{"num_hidden_layers": 10, "hidden_size": 320, "n_experts": 48, "experts_per_token": 2, "d_expert": 80, "d_shared_expert": 0, "hidden_act": "swiglu", "moe_layers": [0, 1, 2, 3, 4, 5, 6, 7, 8, 9], "router_score": "softmax", "normalize_top_k": false, "routed_scale": 4.9, "balance_loss": 0.0149, "balance_bias": false, "router_z_loss": 0.001, "router_noise": 0.1, "n_groups": 8, "groups_per_token": 2, "init_std_router": 0.0269, "lr_router": 0.000631, "num_attention_heads": 5, "num_key_value_heads": 1, "head_dim": 64, "vocab_size": 2048, "norm": "rmsnorm", "norm_place": "pre", "norm_eps": 1e-05, "positions": "rope", "rope_theta": 10000.0, "rope_fraction": 1.0, "qk_norm": false, "attn_scale": 0.125, "tie_word_embeddings": false, "parallel_block": false, "init": "normal", "init_std_qkv": 0.026, "init_std_o": 0.0, "init_std_up": 0.026, "init_std_down": 0.0, "optimizer": "muon", "learning_rate": 0.00539, "lr_mult_o": 1.5, "beta1": 0.95, "lr_head": 0.00855, "max_grad_norm": 1.0, "warmup_steps": 200, "schedule": "wsd", "decay_fraction": 0.826, "decay_shape": "linear", "final_lr_fraction": 0.1, "batch_tokens": 65536, "max_seq_len": 512, "doc_mask": true, "train_tokens": 446500000, "max_steps": 6814, "dataset": "wikipedia_en"}
Below are experts of layer 2 (counted from 0) of a mixture-of-experts language model. Rows are named router (the router's row for the expert), down (a neuron's output weights, with its number) and show model dimensions 0-159. Each number is 128 + 24 x the weight over its row's rms, rounded and kept within 0 to 255.
After each expert's rows: a language model's description of what the expert responds to. This comes from a sample of Wikipedia text that the model never trained on.

# expert 17
router [164  99 119 176 121 140 102 139 126 115 160 121 161 148 129 116 150 109  99 160 102 136 121  55 105  80 151 113 154 103 154  76 138 173 128 136 129 129 114 105 129 151 168  86 159 118 128 116  94  91 109  79 111 147 111 175 137  92  87 103 141 141 162  92 147 106 140 104 130 113 169  72 141 130 154 154 115 140 104 139  95 128 124 138 116 167  94 114 101 121 153 115 117 121 118 143 144 129 145 133 119 135 137 147  95 107 120 137 142 121 136 139 174 138 117 116 147 136 150  99 110 118  98 121 146 147 131 181 138 140 111 147 112 162 148 122 105 147 116 146 119 100 125 111 161 120 124 151 118 151 104  75 170 137  96 155 138 166  88 118]
down1 [ 75 112 151  93  77 115 143 139 126 126 108 153 111 101 118 108 120 122 137 125 111 123 107  79 118 129 154  88 122 125 171 120 110 144 130 138 129 134 112 123 123 112 123 144  96  98 114  95 128 122 162 105 171 117 109 107 137 119 103 125 108 125 126  92 138 161 103 183 173 126 111 122 129  95 128  71 114  98 140 138 116 142 179 138 127  84  92 126  89  86  86 132 109 111 118 145 156 157 143 137 162 142  85 132 134 204 108 144 132 117 111  84  72 150 120 100 160 153 162 123 127 144 131 136 108 130 130 113 137 121 106 127 126 123 169  84 134 120 133  92  84 117  99 112 102 123 154 112  74 131 107 115 104 129  95  98  75 142 132 165]
down2 [135 127 163 124  87 145 200 186 174 167 130 165 168 161 121 147 145 134 137 122  94  88 126 123 115 104 122  97 146 149 160  91 145 148 131 130 170 108 111 102 107 126 146 113 128 103 127 128  92 119 117 125 124 124 137 116 113 110 120 133 166 105 173 139 131 120 103 102 117 130 156 130 136 100 102 124  98 126 112  94 126 125 125  86 140 125 117 140  96 138 113 115 139 110 119 151 118 164 137 149 127  98  98 127 117 146 136 123 124 116 134 147  87 128 148 109 155 152  97 111 151 128  64 115 126 122 146 163 115 109  73  95 144 143 107 126  99 100 165 136 139  77 128 142 131 147 119 127 115 103 123 141 120 122 117 133 110 122 121 118]
It responds to: Mid-word consonant pieces, above all x in Orthodox, Mexico, Galaxy, plus m, ff, mp, av as in confirmation, Affiliation.

# expert 18
router [110 135 135 137 134 129 121 170 108 119 149 136 126 135 127  91 125 109  70 110 118  86 140  94 125 136  87 136 151 135 114 152 143 160  53 121 120  96 134 121 124 151 102  95 106 123  77 123  88 116 127  98 115 119 120 189 148 129  82 105 116 123 140 145 145 112 116  97 125 115 128 128 133 129 150 139 103 137  68 138 137 149 145  97 139  98 113  89 148 103 113 129 102 127 126 152 133 129 135 130 115 132 136 158 125 169 147 128 131 125 150 148 183 132 103 123 141 128 136 112 149 102 121 100 165 152 144 146 161 143  87 130 128 149 179  81 129 127 148 182 113 113 127 177 149 109 123 153 136 161 104 106 112 105 152 125 121 131 140 119]
down1 [134 174 126 160 125 144 124 134 123 162 159 134 118  84 133 173 169 110 100 115 155 143 143  79 130 141 145 161 115 147 145 132 152 132 143 112 138  85  73 105 103 105 145 124 152 154 160 153 130 108 129 136 122  96 120 113 152 125 137 134 102 109 153 160 162 163  97 109 127 123 125 103 160 131 147 141 116 195  99  93 119 133 129 121 123 176 158  89 168  90 104 135 150 135 144  93 138 146 163 136 152 112 122 124 123  83 117 144 116 152 113 126 135  80 140 102 128 120 162 154 129 133 130 176 133 117 118 122 136 145 116 107 123  95 153 110 138 138 125 115  89 142 141 109 149 136 144  87 165 129  95 137 141 110 125 103 108 117 125 119]
down2 [ 87 131 121 100 137 128 128 145 135 144 124 118 169 145 109 102 133  96 132 135 123 113 136 170 127 156 153 124  99  90 132 160 150 125  70 131 115 176 100 174 164 128 140 101 169 123 130 158 139 111 110 100 155 131 172  85 106 150 103 106 126 115 106 124 145 108 136 177 130 126 138 156 141  92 149 122 120 133 122 115 134  98 191  77 108  79 127 125 156 132 109  91 124 106 137 127 156  98 134 152 137  97 119 135 130 126 169 129 118 135 160 123 111  97 144 175  97 131  89 126 150 122 138 131 110 100 161 112 148 178 102 136 101 121 141  68 140 118  89 153  95 125 148  88 132 135 104 106 105 133 133 105 135 145 113 130 118 140 102 132]
It responds to: Word-internal pieces like form, ex, duc, ri, va after prefixes p, c, pro, as in transformations, deformed, performed, Sockalexis.

# expert 45
router [129  75  81 158  99 173 118 133 107 150 165 160 143 141 131  81 121 126 128  77 102 111 126 107  82 127 111 152 149 141 138  92 130 117 112 135 139 134  96 109 115 144 170 157 139 147  67  94  94 109 100 132 136 137 114 130 123 167  93 116 140  90 170  99 138 127 153 114 136 144 126 132 144 108 167 128 106 133 157 136 143 138 162 122 102 114 119 118 142 124 130  80  99 107 114 159 145 142 155 143 130 170 100 148 122  88 108 112 143  55 122  84 111 147 122 129 119 183 141 126 105 137 128  93 137 136 127  99 143 131  93 127 138 152 127 151 142 125 154 144 106 134 149 111 141 114 132 140 123 167 143 151 137 139 112 122 152 128 117 124]
down2 [ 99 146 143 120 138 143 149 113 150 158 171  74 111 147  99 123 160 135 111 142 148 115 137 127 123  89 173  92 129 111 120 150 159  83 152 109  94 126 150 132  92 128 109 110 180 158 147 171 104 118 138 132 101 137 161  69  82 117 163 104 154 147  61 127 131 128 151 141 168 172 119 121 141 135 111 101 109 145 103 111  99  69 130 116 135 151 102 146 134  94 121 165 163 132 158 110 162 150 122 103 115 116 109 123 124 149 118  92 152 113 139 118 136 113 110 135 113 109 159 135 102 110 153 154  94  99 121 156 149 154 119 113 123 131 133 159 137 108 142 130 125  74  93 107 104 138 148 105 121 138 120 133 117 120 136 128 110  99  76 128]
down3 [139 128 177 106 135 141 139 143 123 155 120  77 188 116 136 131 121 122 118 122 121 138 117 104 171 149  99 161 123  98 148 157 144 122 109 174 134 127 126 120 122 126 115 133 130 160 135 136 121 120 143 136 116 171 116 104  98 133 128 126 133  99 118 120 150 144 174 135 121 126 118 108 127 132  97 130 153 146 113 121 119 121  96 148 107 125 116 149 110 131 112  81 111 134 146  80 118 179 113  80 139 142 149 146 113 102 141 128 161 143 145 137 149  94 118 143 105 152 105  82 130 139 166 134 122 104 113 163 161  96 145 104 165 138  77 152 101 108  77 124 158 116 131 157 163 147 127 119 148 102 143 127 143 115 141  97  96 165 158 136]
It responds to: Single-digit numbers starting scores, dates and table values (1–1 draw, 6 February), and closing quotation marks ending quotes.

# expert 10
router [149 107  89 165 135 124 123 149 107 142 139 154 108 150 133 104 118  93 138  97 125 107 163 137 119  98  80 140 134 132 127 123 138 148  85 140 175 120 147 106 102 151 145 143 110  93 138 118  73 120 128 113 109 108 103 153 118 171  88  77 139 156 159 103 159 113 155 127 146 131 159 132 134 111 107 137 120 141 109 164 151 122 138 105  79 125 108  59 144 165 128  96  92 106 117 161 144 149 124 138  80 136  95 156 128 112 100 152 129  77 163 113 148 114 116  95 162 169 166 102 170 106 104 127 141 125 103  73 131 125 149 164 156 143 137 128 102 103 124 139 110 114 122  88 149 115 134 123 127 142  81 145 145 111 137  98 117 147  75 115]
down2 [135  86 108 126 141  85 133 133 113 130  90  97 130 115  92 152 147 129 111 120  76 134 115 155 143 139 100 127  98 123 167 117 133 135 183  99 135 119 125 140 141 129 104 153  67  91 184 138 140  93 147 124 164 120 133 124 115 100  90 152 158 104 109 144 138  90 111  79 124 112 123 164 131 138 100 167 161 123 129 128 110  91 123 128  84 132 138 139 109 152 162 114 165  79  98 174 136 139  92 113 140 166 129 149 140 127  86 146 139 184 138 169 131 131 105 126 142  98 140 119 142 145 105 140 156 124 125  88 143 121 123 152 126 135 100 151 170 134 135 178 138 108 115 147 119 157 162 148  87 191 109 166 117 116  96 142 116 110 164 124]
down3 [110 106  99 136 147  97 148 121  94 151 117 128 101 143 108 135 142 103  92 119 119 125  64 150 127 117 141 109 120  97 122 119 156 160 125  62 120  97 121 148 107 140 160 101 176 149 115 177 132 135 121 128  96 132  98 126 178 152 115 137 102 123 132 110 128  89 183 143 115 107 136 129  78 141 119  82 119  65 125  95 146 104 185 105 127 120 100 128 116 135 106 121  74 131 154 138 117 108 158 132 139 116 131 146  92 101 124 165 111 156 138 117 134 133 160 169 140 144 150 136 138 166 109 170 102 125 192 123 134  96 116  94 101 116 117 117 114  90  99 126 139 171 125 125 147 118 147 120 110 135 106 116 155 132 121 137 123 104 138  96]
It responds to: Mostly "all" and "All" after in, of, and or a comma (in all likelihood, almost all), also each, full, part, different.

# expert 30
router [168 128 137 156 104 157 100 134 140  88 199 127 137 156 109  98 153  94  90  65 135 141 129 116 142 114 170 119 133 104 135 138 126 141 109 121 115 124 169  90  94 138 122 100 150 156 101 133 128  98 173 102  99 140 126 127 151 110 113 124 130 128 135 121 155 156 154 113 201 133 136  86 155 136 116 146 122 124 112 143  84 122 136 139 120 157 149 133 114 200 140 101  77 122 111 129 148 113 132 123  68 151 140 116  98 130 103 170 166 126 142 148 118 111  48 119 157 133 132 134 117 128 121 133 139 148 143  94 126 140 137 123 149 135 115 123 130 138 117 128  96 134 141 162 119 114 113 133 124 114 140 140 157 125 126 112 120 130  81 108]
down2 [111  78  96 119 134  94 155 116 144 106 125 138 147 101 132 144 157 115  89 124 132 139 110  96 136 152 117 112 138 120  85 131 160 132 158 137 104 114 154 202 106 121 112 166 146  86 108 147 141 159 121 121 120 118  97 118 157 134  65 113 143 109 105 119 138 114 109 142 124 147 143 117 109 134 164 139 147 124 124  78 147  95 136 156 101 107 151 130 140 184 142 140 111  86 161 103 111 110 185 115 114 121 121 141 125  95 159 125 136 156 179 176 186 127 127 113 113 121 147 130 100 192 119 150 125  96 104 159 128 130 126 130 127 132 106 100 116 131 151 123 166 116  78 164 131 109  99 134 164  98 111 121 134 140 159 155  84 153 163  92]
down3 [121 181 108 111 111  91 124 140 140 118 116 135  69  98  98 145 107 106  75 142 123  98 111 119 132 132 156 149 118  89  99 129 137 107 167 122 165 110  84 139 136 159 157 130 133 138  87 122 103 137 175 159 105 126 131  96 143 119 124 113 121 132 119 107 106 128 157 150  99 155 113 141 160 117 151  97 122 136 148  89 113 123 155 118 168 138 139 136 129 164 105 143 102 140 149 128  67 151 140 160 152 144  91 112 112  90 117 126 141 133  94 123 127  84 115 132 117 134 113 169 122 144 126 187 138 155 145 134 171 149 135 154 145 113 129 143 179 151 136  76 160 140 128 129 101 130 161 149  77 132 123  76 148  96 123 132 135 135 117 202]
It responds to: Word pieces "us", "um", "unt", "ous" inside names and Latin-style words, such as Matusiewicz, Mateusz, Volunteer, buses.

# expert 15
router [ 77 115 136 107  90 156 141 164 103 128 147 122 134 131 150 131 114 138 150  92 106 127 131 111  89 111 116 126 174 126 111 110 119 116 137 129 135 112 140 116 147 133 120 141 119 125 140 121 119 141 120 113 100 118 137 150 132 122  83 102 137  98 140 129 172 143 158 106 119 181 143 146 136  88 100 207 123 140  92 155  82 109 178 141 127 102  98 160 151 168 142 120 129  93 142 166 137 159 148 150  92 126  51 124 108 147 102 129 121 110 182  98 129  76  89 105  78 127 133 120 115  91  76  97 117 146 104  83 155 118  62 125  85 100 128 138  99 129 124  97 131 108 127 106 166 128 100 145 132 127 128 123 145 122 138 118 140 158  89 130]
down0 [122 101 119 113 135 134 127 171 151 154 152 157 152  95  88 165 106  91 117 156  94 106 119 134 120 142 134 146 154 132 121 139 160 152 115  88 135 161 126 135 156 122 129 182 125  85 138 122 111 138 135  74 122 133 172 105  90 122  94 113 103 127  90 101 122  89 120 114 154 115 107 142 135 108 140 153 134 103 106 181 148 129  95  98 157 159  89 135 103 131 107 113 114 130 107 101 150 100 129 170 121  93 131 144 120 131 161 137 154 145 111 150 133 113 114 136 133 106 184 132 136 122 110 118 117 136 147 164  91 131 115 128  71 116 125  69 138 137  59 172  63 146 107 121 112 110 147 110 148 132 121 135 166  46 149 107 116 151 156 126]
down1 [ 96 135 134 130  81  64 124 142  94  78 131 120 121 109 117 153 145 137 111 147 127 123 132 122 102 114 141 115  75  89 155  99 126 157 131 144 137 113  94  82 154 164 139 137 110 127 135 108 116 121 139 120 114 138 138  78 129 144 138 157 138 135 136 112 142 127 150 124 140 131 124 133 137 150 147 167 132 129 110 150  91 130 154 111 136 116 140 103 141 131  85 142 136 131 132 100 152 123 111 141  73  90  95 138 151 105 150 125 118 112 149 115 122 152 157 121 133 108 137 150 106 139 164 107 160 135 131 146  77 123 165 119 137 137 100 134 140 149 184  75 143 117  96 147 155 164 138 125 122 164 127 104 142 130 124 131 132 144 124 171]
It responds to: Short pieces near a word's start, such as un in launch and announcer, plus se, re, slash, part and National.